python train.py --balance_loss=0.0191 --init_std_router=0.00628 --beta2=0.99 --dataset="wikipedia_en"
Below are experts of layer 6 (counted from 0) of a mixture-of-experts language model. Rows are named router (the router's row for the expert), gate (a neuron's input weights, with its number), up (a neuron's input weights, with its number), down (a neuron's output weights, with its number) and show model dimensions 0-159. Each number is 500 + 40 x the weight over its row's rms, rounded and kept within 0 to 999. Numbers have three digits each.
Before each expert's rows: a language model's description of what the expert responds to; "comes after" lists some tokens at least twice as common just before its tokens as in all text. This comes from a sample of Wikipedia text that the model never trained on. Tokens count by the router's weight.

# expert 28
Capital-letter starts of names and terms after a space or table pipe, such as All-Star, H-ern-ández, Mar-ina, mostly in sports pages.
comes after: " ", " the", "|", " N", " R", " D"
router:473448524507511559500504461545411529466544513422468510510541472569428572489450474502533486525541565501510466537488459532518482550484453469551524530439430475516544491480437498465464552539450559524509530490564509453539494504459558546463498543482448524487578450528521493508476582526440459551535522552539497526505494520533485440459568452522490485481501415553496528563443536528500473522548510458543538510472469520510489442475505473430585449443528506484590510489561513540545477440436459
gate0:442491512544541495504522514484438523519435525513458495484540436520457485504494507503542468466530471448504495476522458460476486513446428541552490494413419453438507537426524524476478507558467542457433479494435521466605496567435469573528551511492492447502530521516609496567493460486467450474537459543475503472419463522546457457458502385522505468463489491440532520511474496436492488417571411513473486506578456499476496503452544497505536469462485502557491542518505482550470497499525517
up0:437497517478530492459530538462469568469420507567429510457484497446413504508491533561435430450476482464466496491529501459493506506496480541474488533463443454435481524463512533537444467481458560482461497448432512500593484544534441572529565541544465468516521452534497543459509427523482453529506511553493512490419495520563508447503489421533521490509483516428517569518401434478486471448543484559501502492482476507484503560453470522466511513481522478566506566562542479563461479495536426
down0:524489504464462562501539572602494515537470421513458527563527477547451498572490538448498456487470476568479514533541527473482479467491501509506505493525524544536505552498509444448493509599483498446511486443504469482504493454534532495543605521544577477516486445486520505534485553489593459538507555506450475489535541532505533458393509465473475499437559501460455523436490506567451507512459507525471550485566451555521412474498520532482494566510503394467470537480427471504443484484548508
gate1:496440457563533481451495531485541439489475486491452529547549476504423598538446527473482438470500468485485520568492417543521555505521439451525470468434483457494504507442508499440510505474484531482475532499500519514508510529426485541455496515421499451569454556509498445424440582547476499416546602549544451470468482513559514465493460450495592529508503478462528493452514545520535448519500451554422529498514523516482482502560494478510551428505496486547484496428576512489456514465466498
up1:495518526505451494536501503462523523534491457457529495501481460547552501482568445499507484573513574438519499426508552501502457485509504511410537455537530474543513520528554470532506515553462482513547554491450447553458471439495472539448511456504449477554548488493493580494500506453431476508486510422482560544453497500464512453505461494528479412461590559469508459495435492495485547510510474454529432430472441458466523476482542457631524565529544510505523472556470497463594417500473476
down1:441506452476473528506523536477496488518530487550506460493540519461483494468462574471455452496471519425532484414515487524502521457435605580496485468526478513408565485536494471512464471563483576561506497485522482516521559473531517488485472539588489471452474541504543469495514504501479444506475484474491536477509467573564510568565540567467427461526480488540422451508463454493449533569532546466418528488473395525490494532467522489540528465549504540491548496545514509467566597563504483
gate2:430493476479469530463447550574577556510505465478515487437538557508411535506528485521547543499489499511460530525499473462528426525492453490514518548487475454466556548504463483520510561528537524517512526524496508417553482579498491501479469570482530523439593614511517501507461475438441536504505467496483449547534459460501480471566478543587443508437493528436440453456461528509515541510465546442548504504430540524536471436494510506517510527422515416491524558478536521515540467428485534
up2:422571488526547504456517562474464492508471481448492514470456494471522465463513478534518535507530508562469432557523443526513597511475500564470486463438460496472525427457406538524461433413463517496522468513531476409471464576533412452463509438495477477496439552445518452483483477502538532539453465436470509524531515661492491461467580490537491471505526535512512457518548488498477510450475514513501496508490494481535464518514506411473482521505521493518541472592540535530491539509525516
down2:544542479433499522461460449511523549503445507491442529509526496506545520436544456432503515449491598482508499453510516528541477519464548423519441541450504482469438566474444504447439469442443516521523477399481479532565479444535520461450515484469588490478473509428530512506437503502463499524509537473465548509471520534401486521559474478480544486510525557439516465497492534584462485495505515424547556531570536527483528560506522485466554475520550507507549421444537447486474504434472464
gate3:483453529416481543499476550533501464518559458481466470455441487487408477502566554460493463454505494460552479498531519499461453511537480513574534479450520459456537509505527489529494525479547526484495492521512397487475493514548541406478529505456440480480437463515535454490532521543404492585561546544432567564513525509583476432455531509494458527440498518495501514535479441483399449509572502519500437503554485525471458544517516522464492451550541519524449552512529550480481485446457437
up3:449493522595496461518509475537506582500416500490465524496536508449473498480502504493550514500551508479495455588482509457532537471530437512454479467410464542467501548507470493477489464495550536465467496445478538477518492558479497491455522461460513470528449470505487456546610455511508487482479501457470443523509458583548445489458482427463447496464583483498543464532496387498429518432487546464530534507467449529486496471508591524480468599550494515492577456569471434528508509551504543
down3:491538559529498511540493539513508559578503475586445504512495521464467493474472494489449475481526585547537487565467428503525454505572472522497434537502554583454521560510482571498504449482493504448508512548460506478473515472507537583512491463494501468428497520578502399517520537481532470526502523495542478479395535502540417485538529562462523522445516522424489425517537455478493441468511520551488567565530546555455547502470539490501552463543465483561566519448513519479428481463524513

# expert 10
Word-initial fragments like h, gr, ac, um, and zeros in sports or statistics tables, such as pne-um-onia, ins-urg-ents, 0.68.
comes after: " ", "N", " (", " Date", " re", " Result"
router:487445458499486544524488452542505533459524513497470506531577523563478526550456468435537527490545584478494457519461451526566490558451480480532507567470456471518525452450422498432467510520472493505516504562580513496543487525443529516519463574483440480517520484497498433492422560564505478535519520520488463477469490535557455498449552472468477431526466420547527435496532516481504459563535477465564534482474478504547468466453464444432547449410540523469538454447556505556527456479424475
gate0:505496446503535531469431533505423456523443428506457492515467495563484509514531405444485453510486476469487491420464539493542495517453496516536498595400486478511519524488489515506453464576502513478621467518487514522510521515591441510540519550428532486446454516542512524439524568511506509470471466466558512476543514468511511480452517502597461512458524504485451561547493440547455430427486453516435579510529496483499472506444479520439510497456466509512451451441542482441493494519552506
up0:498454497527546493451516456472575416563507504413521506467523568458455437531485555505474465562545534436525475528613456537419505492466490515535540463488542500522475510488507496502502482462444479481437550449518456511487558527515479516487513493518537543481535500523509400499461471472505524563514443603518492514609502537509497537499513558452518548545534412495512479467473509492547522515500467534557450447540512469480441542505585523565453506538467516432413521486492511568463505483506506
down0:545462463495485483538486447505529482521492574501480462533456476487412522510471449550552503554506583500524417479548611591447511481449467451500476520447556473437477489477518466447507500495423468515534492479477574456457488475480575553498443471506510494566450566545512517474503499476506493526481541498439516452450486424504471564437534560455525586507522526512435490526514481437503508491421514549564548479504555436507512496529448460484550477547528495499430478508440443538495486534488507
gate1:486485552475576506521491532428472513544448471517534526477541489478467471530435485524514485501510547507494517474483576541497473434488422493489486480481459496493541518463435482501389546512483531490518615498505570545498488427572504509506447519570504502584473463503539493527476503557454428477533535576553516474563459498548527491533576546473566438480462465527501520587526440481474509474508472471480493435538498497400505518527420472475580494540538500502474457467484454440528429492528497
up1:485544551497505523492462563493516494529523495583543448545499446476540485539575466438498542514430514531489477505470535507445443562467523488437474498526517530456537514444494463491541562488528485562514472492503432439452500508528500478493446451513534493555508539542491463462528573519441582542504513492463473495530450443494477481545480496513556512520500514436516432444531578510524464511519513425464488588477476562505547570514523511434457419505559509480460562445549541457507404574437534
down1:497531536466474547520496518475475469437526455519492481525481501493455482610462542450510486503508506554496455503526482539472474552564522526496500549521518526519500496499483452387522521492475530487414497594514481580513521507434514483552537504467515517505571417496506583433514500530503548489554548481524564563529458435519542507522519518507519453566490505505477531482465517508448443488568476618534480558455450511535461456593481549507467463381493472465444486510519524459518499532452448
gate2:504531407519482501540535541472526555511569477492467492532449491524498558522511450488466524453467518509438492577486537495486491529514489526555448471455491416413452512504413498512531506533524492448470475542463515516604548534478409567495513552596484540581471445501513529482493538535481478473413428509536445509485453471494429454465503485499489581446489471520533504455508422484483410503518536437470544496572439530496514529468512499446561485481520450480525493555486459505472445507488498
up2:485546543551465526499507544502438500439502485508505573541497501523485523506487455487528527531528486515561502423498480433492479434551548473488531438575532519506504533468490498487446491450483551456487498462497507423475495540434466526537527496454515474411516520412518474555458524458572546518516579539489494516517465478475510514484506505524550497445442507510447490503502490578482582478459504532557538540455525521491464482614555374490514527517558498523577488514556526435551592468538560
down2:485481560516492508508541505573481531508504510448554413474508459444460522538540491473485456521575513523499424431476487512470414543431530539538554540443558517518561486524552505475472508464507519497521525503509531486454496487459526460473475491464468503508531499588522491507551483553541502491554498518538533474398462476549450602498489565521487491504405575567440506467441480473453485508522516564546582480450499552508492472539458531490492459501421468469543505488487613478529440526509546
gate3:510479454460560508480495435574516588549435575523500502527539471476508455533521429493465532490508512550517530437507454466476395544502558530522517535467518468557502532444522453484469565555578551446534505510471605474510528499492538519553507529524445477567544487442467523508508472462476479495463458445472483493556459580523460507515490565532460473469421500508531510516448544493510486584548508482503564500464561433452468454485452454475537460475472487444527485495549523538495530483588466
up3:526519511418522482449528449582538498465466521534500523540466475462419446470533459501471419452541543477460465510512567478549465431521515532451474539443443508482444522465557530515523524446474483520521500476595532446502503569479554482460541533513471532534566468463483483456498471474501478488480496454458503512516523576537444478454542499482528517460467511537431416482476471485553489541463475524525539529525535405476461457465418412547456499494496445480472513520555447597441531464537510
down3:479530447499470506485463540517516513514482507554478502532465492450562470544530449539485501477493533603383493594558622488487491505489528513536557508432502495550463512484527541501479492572555410466477470442502460512442476470552479514489448459483546497497530391505422524531501496473517496591474469523500462433518559531501492516516498507545495519545453521430531495481464480578534519441529477545527461561512575472475502476546517505443505494515480537446500517497520588557537501534504429

# expert 57
Table pipe separators and spaces in sports or stats tables, plus short name syllables like Mark, Jack, T-ug, v-amp.
comes after: " ", " K", " M", " P", " B", " T"
router:483444469497492517483473471543486520490571534502491467514511547538465504496477454502520461466529564480560513504487495523541448548432480456533519553432455432503503440490456528511473550613461514484481485526549544515551504529472544528470461596519481487440537477460532426528435559550457478533505441518488488588455478532579475498503525466562488465480428475556535462560442490501460423548548511454525481475497457500504504468445461472478586486426545521457535463475576493554562475460482445
gate0:510462465492505544498446477492451528462510527493433529486489453523502518509510451550512442462442561415530447468511511516510474480545496532497476492449507518574473520556483497522498549479426473503536486407506492528479526493523600509447496503518558443543463503477453484547558545504411432493437458476458541491572536538453520497472469501589538523511522460488602483440539655502454560498543479541511546512482535473487525494515504464439540520503507480471540466454544456570491507565515536
up0:555515471550502467511536483510524519537479465470469480539406456555487462458507495475503458491440519440508519582493463543543488507431515528477514439429504495446554607509493491427482552491547475513465460476470528501516488562413524511448459555466532440481555620429499465503508525502466511521527507522557559519524502548456564495589431500482552461507536536473434537454543526532539518529495459457481442559473485528532523479502493587490523492491532489520450532570475553521473481425541525
down0:503484465470492564539559591452499534521561490482483513507530520488549402461548509456547494520492524447445505520490444544518517507523475514450558515485409505497540514601481496429491474513523533506500515532382508481552475567435477500483499482529476528546543564490532505477527528527469472546540538498494467525527520472505546461525504518514555575581459480491476507447444493478487457467462497485489425545464492469602561529489533424439580451524481507416560456485455491476461507494429458
gate1:505471510507487433470499536492525438473480491546429473543491534532511551478574471528517451505468479536561502520393486498519547580522544469512502513518454432422532489519510492555502537504510532447390473462525541497493529433458515454435490408541465554500522494560439560486480538489499525514518533500529478531480521570510522463496579465541466456484438538548523493456468491506512587539460530534564490490464484540475526535535529459466532568496602467503536481473499478477517449499547623
up1:466486460471479461547478463444503554513459420524493486539435438539458460478481572486496600443554517500511473478544525480528440445502485567423442565514520396486514456518457417446508445600541448529502490572540471531427446550512481525501502435509545557474517522476462494506520549497443519519540509553473496487479471500490510483524513552436517541476558536515482533505511483563593429501546506449470485524502524496472479471527564516497487517438499506465491531483472591573470515512485469
down1:460529528512504469505494508526524507481499507490555542519493518559463512504599545544491468463478526489467476515505484510494510548462510506505479474529543426543447425503491420524528545537459521533553477465484430563522489545491521410474425514536506393495543455544458444566493555529440443550459427509459530465514555482523559505380496551520495500510539539489486524540532511462444457470503448546547580464461522562460515427477456484527482546466472547460480487536586522490569500435489523
gate2:477489505549522494496513495399508491461554478503476549534452437530462494473432527509525511476541582569545471515473505539522541456449507497483502551438505520510553495456509447433494555514516512453527421444522491484408541535468513486442536560463537480582476492495542541474501509535489505571468456488461472535519446512546480487558538548572418499456553469570505580486510536460390520456557525470520523471542526516542504491494444549451545484498438519553469426539577532500473460514510478
up2:537487497489553530447545506539523454455493590464432490481581488522484490522507472481465423543482598482460496410535526518418514602499441507530520420472545524559459510453451563482467563460472468510424464480481464554530482499498520468535416508489482444408452546490526465516562477514452503510530495599502542526579527494535519521495442529504494468483502467475506437463574498518513558479481426526526537577491537477505503474481520491504560477529490478453488503471565467523520548480477517
down2:495525421474459477509550518483497451424525541469467509533510554481484475505553467505519486581450490444440538494492376566528446557580450480509568429498444474522450497485480519519523545494474489516524521479474509486590480468543587621495533529549520482505472479485476509483481531525502482520502448483489417444483543559511448536496456506522483531452450444553508501470455534483437553502551465487418527419540570519529503505509544557523566502488468518503466519473491428550515490517484448
gate3:491513485522496463548447512491476511568579469524486499599516565462485525496492570467460530489546512507555504548461539450514470487468515519508495558426480443491469439482503536566508470564545461501472526533566453498514492580519451388466495570454515550512484533492530507558528489535383485487512479409475488453527557528572513511466548543492525484525459548495511523516549537469521467550458516498521528520556395449508497406469547508509478558415505473527517492466531485500466450492463540
up3:438511452481490503498541491538547372541486564505556485500519461526433520525459517546505535498528534467470514574530494515516487516510481515521482535546480536446497564432549489511532452505516534508377505426485503515534473544507461575552513466575528493505452511497482502507585510470530532425550520454495384548533486503587438539424449539510539460452504523513525505454438465465467532478508466534521554450478538571480555523511480508433409456502531528491464482489483545505532499461507521
down3:555498472489505486516496476474463509564505495514475511499470447555516494533515458492515488575517496448515473473439566527524532514530599490545435495531453550426554468445352537560545509548560584474493497448433500529546463452510552573534447491507405527533543452488528486501501412533524532496557527520544465553458423509515552531538504467498474488462539493539519491611462483507576556488513457496488494491502509500508523522566456489502483544502479486459514478516513541440545460547460480